python train.py --d_expert=64 --activation="silu" --moe_layers=[1, 2, 3, 4, 5, 6, 7, 8] --norm_eps=1e-05 --tie_embeddings=false --beta1=0.95 --beta2=0.99 --train_tokens=462600000 --dataset="wikipedia_en"
Below are experts of layer 2 (counted from 0) of a mixture-of-experts language model. Rows are named router (the router's row for the expert) and show model dimensions 0-127. Each number is 128 + 32 x the weight over its row's rms, rounded and kept within 0 to 255.
After each expert's rows: "gets" lists some tokens that make up at least twice as much of what it gets as of all text. This comes from a sample of Wikipedia text that the model never trained on. Tokens count by the router's weight.

# expert 39
router [107 177 131 157  79 179 158  81 133 119 143 173 116 128  94 144 129 175  74  94 134 135 106 149 130  87 105 130  98 124  83 135 141 120 117 130 175 127 124 132  78 117 119 146 114  93 139 114 153 141 110 178  94 112 107 173  98 128 147 131  88  57 136 100 156 104 170 129  96 178 147 130 168 138 129 214  80 175 141 160 171  73 125 126  95 140 153 132 127 111 130 174 136 238  90 224  86  87 150  99 136 199  67 118  65 117 122 153 116 177  75  99 116 104 135 168  84 127 100 148 149  97 137 134 118 155 155 123]
gets: "\n ", " ", " also", "\n", " is", " was"

# expert 15
router [171 127 102 173 111 128 149 114 143 142 136 111 101  99  84 105 122 152 125 122 108 152 139 148 120 131  68  17  75 102 135 143 157  57 163 142 118 102 107 144  96  74  60 144 180 119 131 108  64 137 113 134 108 146 104 102 146 113 125  81 104  92 107 110 129  99 156 177 105 123 155  96 178 109 129 116 103  60 154 135 190 112 102 154 136 126  36 120 123  46 137 133 105 102 140 135 105 119 118 103 176 113 147 104 105  92 160 152 150 136 104 170 148 165 171 112 165  85  86 136 141 159  81 129  99 173 134 139]
gets: " which", " that", " it", " who", " It", " this"

# expert 1
router [155  93 105 136 110 120 183  92 107 156 180 113 167 116 157 134  86 104 139 138 109 166 145 128 135 161 113  81 119 145 152 149 174 129 173 123 131 121 133 134 143  68 177 124 151 175 109 111 196 129 104 101  17  94 121 134 165 104  98 101 146 131 113 119 142 146 136 153  84 145 209 142 117 142  99 173 138 155 116  74 156 124 147 100 170 169 129 200 116  99 113  98 100 133  93 210 112 102 124  90 118  81 105  72 125 128 106 202 132 126  93 114 104 203 102 184 176 117 157 101 109 122 105 126  90 192 195 136]
gets: ",", "s,", "),", ";", ":", "e,"

# expert 44
router [149 137  94  97 142 154 170 149 164 137  93 134 105  78 107 103 135  99 132 136 130 119  95 135 128 159 115  90 162  47  85 169 128 104 119 118 171 138 130 152 171 102 118  98 148 139 161 115  96 124 145 189 104 159 119  84 127 161 126  64 170 169 134  54 151 209 116 138 104 170 107 126 105  69 126 117 150 127 138 140 122  87  98  88 116 166 158 123  67 100 108  80 121 179 140 159 134 108 190  63 122 137 115  95 126 122  84 102 102 174 165 151 157 153 132 107 105  84  48  73  64 122  84 138 145 148  80 115]
gets: "\"", ")", "S", "'", "$", "T"

# expert 49
router [110 134 142 149 131 126 126  96 142 115  96 131 143  64 177 170 171 182 116 127 151 119 106 116 165  66 122 134 137  36 136 129 109  73  71 125 141 109 106  36 154 114  98  98 126 134 138 153 130 111 113  84 105 209 160  68 106 125 142 115 122 102 111 104 136 163  78 140 146 117 116 122 145 191 108 119 129 109 104 162 107 112 149 135 101 103 127  78 163 126  82 186 153 137  97 131  90 143 194 130 166  61 108 104  67 131 103 150 187 157 140 112 129 165 157 129 129 129 134 123 134 168  70  83 116 149 179 147]
gets: " the", " The", " a", "The", " his", "'s"

# expert 52
router [ 89 147 109 148 155 193 151  80 136 113 138 189 156 114 205 129 146  82 126  63 107 166 137 117 126 154 125 110  79 142 125 189 138 151 160 162 170 106 192  92 119 110  82 130 130 139 104 140  93 133  79 128 135  87  81 149 132 111 141 125 159 162 108 108  83 118 164  83  66 108 141 131 130 180  89 130 124 130 135  92 126  98 116  85 148 112 146 135 172 117  92 205 118 121 133 134 140  81 103 106 110 101 169 145  94 143 144 184 106 194 107 149 117 115 101 150 173 102 155 125 123 142 121 117  89 161 205 154]
gets: " A", " He", " I", " The", " In", " An"

# expert 60
router [ 86  89 130 135 110 134  99 145 124 113 154 144 160  85 130 100 120 178 108 111  81 156 103 109 141 161  21  84  65  93  99 163 168 114 191 119  84 169  93 102 148  91  71 146  93 136 141 107  90 105  35 161 155 122  85 131  85 117 111  90 120 176  55 121  93 154 149  94  79 167  99 108 115 142 114 107  67 103 159 117 118  79  98  88 106 143 166 136 150 106 110 158 195 164 131  86 134  86 142 111 113  99 136 102 114 108  49 155 132 146 154 112 153 117 169 181 136 129 181 123 155 168 114  95 136 110 166 160]
gets: " |", " USA", "b", "C", " January", "A"

# expert 12
router [ 85 149 111  75 144 153 160  82 136  68 161 149 128 123 130 132 135 101  58 109 140 126  93 130 128 109 100 105 155  94 104 162 190  98 153 127  98 160 118 107 118 106  56  70 157 108 150 185  77 116  96 189 130 143  67 111 123  98 118 124 117 146  69 108 119 151 146 174 110 142 133 110 118 191 135 161 138 130 152  99 111 115 137 118 121  87  97  64 164 173 145 160 147 117  86 131 172 188 128 124 163 157 115 138 102 102 112  96 159 175  86 121 150 151 163 138 129 142 140 155 156 124  75 138 122 161 174 168]
gets: " a", " an", " A", " the", "A", " one"

# expert 25
router [104 159 147 129 152 106  89  93 154 141 169 148 102 147 163 181 126 106 103  96 128 107 104 121 157 131 140 131 141 137  85 183 176  62 125  84 119 113  76  97 151  87  89 125 155 105 199 192 136  80 112 147 107  88 149 101 117 164 116 144 132 112  97 166 123 109 136 128  94 193 126  81 179  89 159 163 107  87 171  79  74 128 125  89 103 122 108 164 129 175  97 165 173 173  69 104  86 120 117 117 178 102 127 162  94 132 172 157  91 150  74 118 134 219  92 141 139 135 169  89  79 131 130 108 102 188 151 101]
gets: " and", " was", " or", " is", " had", " have"

# expert 10
router [138 136 126 110 142  90 134 137 150  97 137 114 117 126 186 164 146 108 130 112 145 159 110  88 124 164 173 132  46  87 133 200 172 138 175 132 133 135 185 107 133 137  81 110  85 135 138 153 101 126  95 163  63 129 135  82 167 100  95 121 156  84 119 135 104  67 114  93 147 222 171 113 106 135 111 119 123 131 140  83 111  39 133 146 176 182  90 170 139 151  94 154 171 204  12 181 106 151 100 127 155  86  74 109  73  95 134 157  86 195 103 111 160 163 134 117 117  97 116 121  93 130 106  89  69 142  98 162]
gets: " of", " for", " to", " in", " on", " by"

# expert 34
router [111  76 151 122 173 128 114  83 176 111 161 193 145 107 149 157 149  93 149 101 149 102  73  88 132 124 110 121 133  93  98 139 122 123  97  84 135 122  72 120  64 142 148  96 110  56  83  89 120 117 137  95 110 140 136 137  91 110 131 130 129 107 137  96  92 114 146 119 110 111 145 148 150 109 114  91 174 116 203 140  99 144 149 109  73 139  61 123 125 100  79 215 106 131 145 155 103 132 115  94 156 118 107 165  84 153  95 140 132 190 149 117 123 116 125 145 145 162  97 149 123 147 123 143 139 178  98 123]
gets: "\n", " \"", "—", "===", " '", " High"

# expert 47
router [ 85 102 155 203 157 190 128 154 191 102 143 132 178  86 166 122 154  95  93  74 122 117 121  59 143 118 117 104 148 134 139 154 173  96 168 148 119 172 173 164  87 113 153  77 145  73 153 179 103 142 126  95 190 185  88 123 157 140 137 117 168 136 139  86 130 114 166 167  90 126 131 129 159 181 127 163 125  77 132 104 108  79 184  89 117 160  95 147 110 171  40 155 147 147 130 143 101 124  84  90 120 158 123 138 102 163 115 163  52 112 140 167 104  92 137 194 117 112 105 148 119 119 132  62 161 126 141 135]
gets: " The", "The", "a", "ie", "en", "an"

# expert 37
router [109 144 105 149 134  73 166 119 107 126 124 175 137 125 144 140  80 115 127 144 182 138  61 118  84 175 125 130 101 126 125 168  97  75 133 121 146 130 137 144 137  94  93 130  93 112 116 173 175  83 130 146 109  72 155 149 136 128 118 146 149  85 100 150 106  99  70 192 112 171 150 124 130 156 158 184  99 161 140 139 132  61 116 126 117 158 102 160  90 143 103 141 183 132 107 217  89 182  97  93 100  92  88 147  50  88  99 149 116 150 117 167 186 143 136 158 195 207 118 146 159 170 132 114 119 106 152 126]
gets: " in", " for", " with", " to", " has", " of"

# expert 3
router [166 130  95 128 173 117 165  96  88 118 178 147 180 106 137 113  62 122 125 120 168 160 129 119  90 117 169 150 153 127 111 138 154 104 172 177 202 161 160  75 111 100 106 126 107 123  87 144 119  96 137 135  52  79 120 103 110 132 115  94 141 147 138 101 177 133 173 193 165 166 179 141  99 125  98 117  95 121 167  49 133  90 115  51 123 144  82 125 111 130 113 143 137  70  44 194 122  79 104  93  79 116 122 128 132  61 137 116  94 177 133 153  98 195 100 122 213 110 136  99 125 154  56 138  87 147 183 121]
gets: " from", " in", " to", " on", " at", " of"

# expert 33
router [103 140  90  97 190 121 135  71 136  98 120 161 175 117 124 172  54 107 137  62 126 107 110  74 131 169  68 101 145 130 131 166 166  59 171 142 125 111 119 120 149  93 154  49 107 161 171 126 108  71 113 141 175  80 138 112 175  83 108 181 110 123 114 108 112 131 189 185  83 147 141  96 150 165 115 128 128  60 170 105 127 112 178 143 103 130 122 111  94  95 130 124  98 138 177 121 106 146 160 118  95  90 161  83 152  32 145 133 112 152 128 107 118 167 145  78 147 203 142 196 140 173 111 140 106 147 113 168]
gets: " 1", " one", " 0", " ", " 2", " 4"

# expert 6
router [ 64 137 143 129 155 140 131 130 113 139 139 119 174  28 147 174  97 162  83  91 110 100 152  89 106  95  90  88 115 134  86 116 165 108 137 131 118 103 132  87 161  74  72  60  94 117 160 135 152 126  95 141 147 116  61 130 131  87  84 114  98 166 152 133 108 160 140 167 134 105  71  61 146 150 168  82 151 137 140  48 102 160 134  91 143 172 176  92 152  99  74 163 198 228 105 130  82  71 127 114 148 139 148 135  80  87  96 125 111 140 201 163 159 132 122 191 130 130 106 147  94 206 152 127  86  84 167  99]
gets: " |", " /", ";", " –", ":", " -"

# expert 26
router [ 94 170 142 169 120 191 131 135 149 123 145 139 178 100  85 155 118 105  79 102  92 119 131 165 106 116 154 132 166  62 164 122 144  97 127 118 163 137 125 156 118 142 121 112 120 117  92 159  89 101 122 172  73 108  74 124 145 144 117 126 166 124 171 123 200 124 154 124 136 132 161 116 152 176 157 133 109 147 141  95  84 111  78 177 140 171 148  94 135 115  58 128 185 177  93 131 124 187 143  49 145 112 151 102  72 137 150 122 114 121 146 150 145 157 164 163 115 151 113 127 132 138  87 138  40 149  91 169]
gets: " was", " ", " G", " 0", " C", " M"

# expert 36
router [186 117 155 120 101  98 165  83 123  59 149 176 158  73 138 124  80 176 158 125 145 119 111 170 156 129 111  90 154 124 124 135 178 155 124 158 183  99 118  84 137 153 143 103  66 145 134 153 154 122 164 119  22 127 128 110 138 110 142 113 140  98 144 117 152 118 135 149 134 159  70 113 133 143  61 139 157 110 175  62 124 126  97  90 165 135 142 133  96 133  86 174 161 139 117 161 125 123 101  96 107 120  85 170  59 100 133 167 151 148 120 116 157 179 126 121 103 137 162 136 133 148  96 150  91 166 148 149]
gets: " as", " to", " for", " with", " by", " including"

# expert 23
router [146 159 141 144 154 192 110  86 152 181 112 110 161  84 137 137 195 133 109  88 119 132 164 139 154 142 146  89  93 128 158 165 105  73 123 118 181 177 117 122 103 110 115 123 132 157 184 118  84 142 103 145  98 189 105 110 119 117  76  92 123 134 101  72 139  61 134 109  29 122  87  91 177 152  65 202 114 134 127  82 116 152 103 117 167 194 115 132 136 118  58 218 203 148 142 139 124  91 136 146 114 156  78 144 117 111 139 153 102 123 122 116 176  98 121 184 101 110 154 128  42 172 116  82 119 111 152 158]
gets: " the", " |", " The", "an", "The", "i"

# expert 57
router [178 132  81 128 143 180 148 161 108 147 158 109 162 127 144 184 102  95 114 118 104 113 110  92 124 181  64 126 101 146 105 147 128 137  72  72 140 177 143  65 170 106 142 102 139  89 107 111  87  99 102 175  76 177 101 118 155 168 109  93 134 107 119 133 132 106 166  87 106 183 136 123 121 154 115 182  71 146 158  53  99 123 152 108  97 153 218  92 138 106 134 123 114 146 115 140 159 121 169  99 177 121 133 155  85 105 130 112 110 144 136 153  80 156 147  97 150  83 115  96 141 134  70  86 110 181 129  83]
gets: "\n", " FW", " [", " NC", "\n\n", " EC"

# expert 56
router [111 109  65 130 132 161 179 117 164 137 105 134 169 129 117 103 124 166 119  85 118 199 141 139 127  98 128 100  89 123 104 116 143 147  60  85  98 125  86 136 161  80  56 106  76 156 158 130 117 108  69 125 151  89  65 128 131 129  19  99 149 129 121  89 122 145 193  53 157 148 150 133  94 135 149 149 159 117 166 126 103 135 147 126 113 136 123 110 113  97  54 148 139 185 121 127  71 132 153 129 133  86 116  69 130 105 130 107 148 166 179 175 156 141 144 116 100  90 112 106 138 197 137 102 126  89 170 197]
gets: " |", " =", "|", " ", "ic", " —"

# expert 14
router [116 120 120 169 156 147 161 137 107 140 124  84  73  75 132 167 141 140 132 121 175 174 108  82  58 105  95 135 128 110 120 140 128  48 175  75 150 154 127 146 111 133  64 121  94 109 116 127 142 118  79 102 143 146  90 105 130 110  79 123 125 103 106 158 143 131 113  72 174 160 198 123 129 129 139 134  69 135 174 106 121 100 149 101 154 121  99 123 131 145  83  72 195 127 114 109 111 107 104  87 116  60  92 100 113 137  95  95 150 151 150 130 205 126 166 200 146 125 147  93 152 135 111 140 107 152 144 139]
gets: " born", " in", " on", " is", " (born", " was"

# expert 32
router [102 160 116 160  64 186 129 140 120 107 120 183 150  79 156 149 134 155  92  98  69 127 191 161  83 128  68 108 103 131  98 148 139 114 126  87 166 129 155 108 133 103 115  78  93 157 154 145 138 158  88 151 151 130 114 110 131  99 125  88 126 154 142 145  98 128  81 110 104  93 111 108 177 152 108 159 108 157 129  81 132 153 142 150  94 152 146  86 172 132  92 157 207 149 163  94  61  93 112  92 141 118 129 116 150 117 143 160 155 141 191 189 162 111 122 179 104 139  84 160  60 171 156 154 126 133 136 167]
gets: " |", ";", " x;", " 1;", " 6;", ");"

# expert 53
router [155 147 137 142 133 120 192  67 156 144 162 153 123  90 124 110 160 148  69 151  71 126 113 128 109 116 137  81 110  86 143 179 107 143 162 138 185 163 146  34 120 105 122 141 112 125 166 173 118 125 133 141 117  84 129 131 132 159 129  90 130  87 139  97 125 110  74 149  62 172 176 145 141 120 155 158  77 145 122 127 137 168 105  93 112 111  77 104  73 101 160 144 123 172 108 100 111 105 155 136 179 165 106 114 144 117 122 118  76 113  98 157 141 163 218 141 127 160 147 153 131  98 100  62  61 109 150  95]
gets: " the", " well", " such", "'s", " his", " first"

# expert 27
router [ 95 170  78 135 149 106  89  81 159 162 171 182 144 131 119 139 154 107 126  78 192 177  99 113 112 119 120 124  93 139  44  93 133 160 123 116 138 107 133 129 154  59 137 118 123  90 105 132 165  68 139 131 140 129 113 106 100 113 121 111 183  90 168 158 204 148  89 152 158 136 169 114 150  83  96 153 145 131  84 106 111  96 173  68 109  87 207 154  87 132  58 136 151  97 120 106  74 150 160 183 113 107 128 109 117  45 109 135 128 144 171 188 165 123 163 140 120 124 143 110 115  97  93 102 100 182 116 179]
gets: " to", " other", " its", " of", " new", " his"

# expert 2
router [119 143 125 163 149 145 175 118 128  74 133  94 100  68  95 234  75 144 117  78 138  89  80  83  89 125 122 150  88 115  91 151 173 120 134  89 150 130  71 124  80 102 127 111 102 136  96  97 168 100 110 122  82 137  78 115 118 140  56  58 112 128 126 133 156  78 127 128 155 135 149 119 168 146 151  58 169 161 151 140 129 150 105 102 158 116 124 116 156 128 116 189 137  87  85 131  81  48 133  32 144 121 138 167  45 154 116 164 119 147 160 146 159 126 154 154 100 145  81  82  99 154 133 122 123 120 146 100]
gets: " |", "|", "-", "\n ", " (", " chronology"

# expert 0
router [148 131 148 120 100 193 202 167 101 115 217 101 153  92 129 167 118 109 183 160 139 114 125 102  70 123  96  96 116 126  68 128 135 136 108  66  84 118 119 107 160  92 150 149 120 137 122 147 127  92 120 163  78 107  89  52 142  89  57 140  99  63 163  87 160  86 141 178  97 188 131  99  73 137 107 140 106 101 123 107  91 134 158 106 130 172 170 112 123 157  83 146 140 106 112 129  83 124 187  99  97 169 136 160 117  97 104 123 126 141 144 128 163 128 162 135 112 130 126 151 122 153  90 158 122 165 168  94]
gets: "-", "|", " -", "==", "===", "="

# expert 58
router [ 82 126 126 144 167 209 158 146 116 113 191 155 142 126 121 157 113 154 108 100  97 151  65 137 102 129  86 180 121 101 112 126 143  92 148 119 196 119  83  76 125 122 146 114 126 100 124 128 113  86  51 106 109 156  98 142  97 124  89  87 151 139 175 106 114  78 125 143  84 124 128 131 127 177 176 104 129 144 110 147  78 109  99 131 163 113  86 152 162 107 147 122 115 152  15 196  88 105  78  87 140  91 122 127 110 121  80 139 135 125 148 131  86 143 152 140 107  83 165 146 115 115 151 125   5 145 147 149]
gets: ":", " March", " September", " November", " October", " April"

# expert 16
router [111 142 121 100 149 137 141 128  99 105 157 181  97 116 170 118 134  89  36 110  96 162 115  90 135 163 109 102  86  89 114 155 189 127  93 123 142 103 122 114 197 118  65  84 101  97 161 129 102 114 114 130 150 116  88 109 130 112  90 113 104 120 119 123 112 161  88  63 100 133 126  87 125 118 125  82  97 101 141 125  70  80 110  96 117 108 148  90 169 132 107 154  89 158 127 148 111  71  95 150 134  96 174  89  92 102  77 100 140 139 102 135 156 147 182 133 164 122 151 172 146 165 149  83  79 178 197 199]
gets: " of", " ", " in", " de", " K", " 6"

# expert 61
router [114  64  93 140 153 202 152 146  90 117 151 154 151 120 141 187 111 159 104  83 104 144 107  52 135 165 140  99 136 139 152 166 117 117  78 129 157 139 163 132 146 140 119 176 126  74 130 122  87  95 114 122 134 119 151  96 158 138 119 118 121 128 102 135 144 129 180 138 121 107 142 183 160 169 101 104 113 121 128  90 117 141 169 149 140 132 181 114 138 108 127 158 128 192  79 135 144  77 169  52 167 127 151 163 105  71 112 162 138 116 143 155 158  88 134 149 154 127 125 141  83 161 140 115 161 157 172 124]
gets: "\n", ")", ".", "s.", ").", "8)"

# expert 11
router [130 220 172 115 122 171 192 108 129 164  85 130 143  97 158 171 122 100  96 119 149 114 164  44 158 104 123  73 140 162 132 147 125 105  69  88 104 101 166 133  85 106 162 123 129  77 105 146 178  91 100  93 114 139 145  96 163  86 122 147 134  73 123 104 117  69 112 183  98 132 159 176 121 120  94 145 135 127 146  99 146 124 137  92 110 171 155  83 112 113 116 155 123 137 116 158  94 151 183 115  77 141  91 102 147  98 132 166 145 188  83 149 150 140 157 143 165 147 140 136  96 121 103 107 163 144 142  92]
gets: ".", "-", "s.", ").", ")", "|"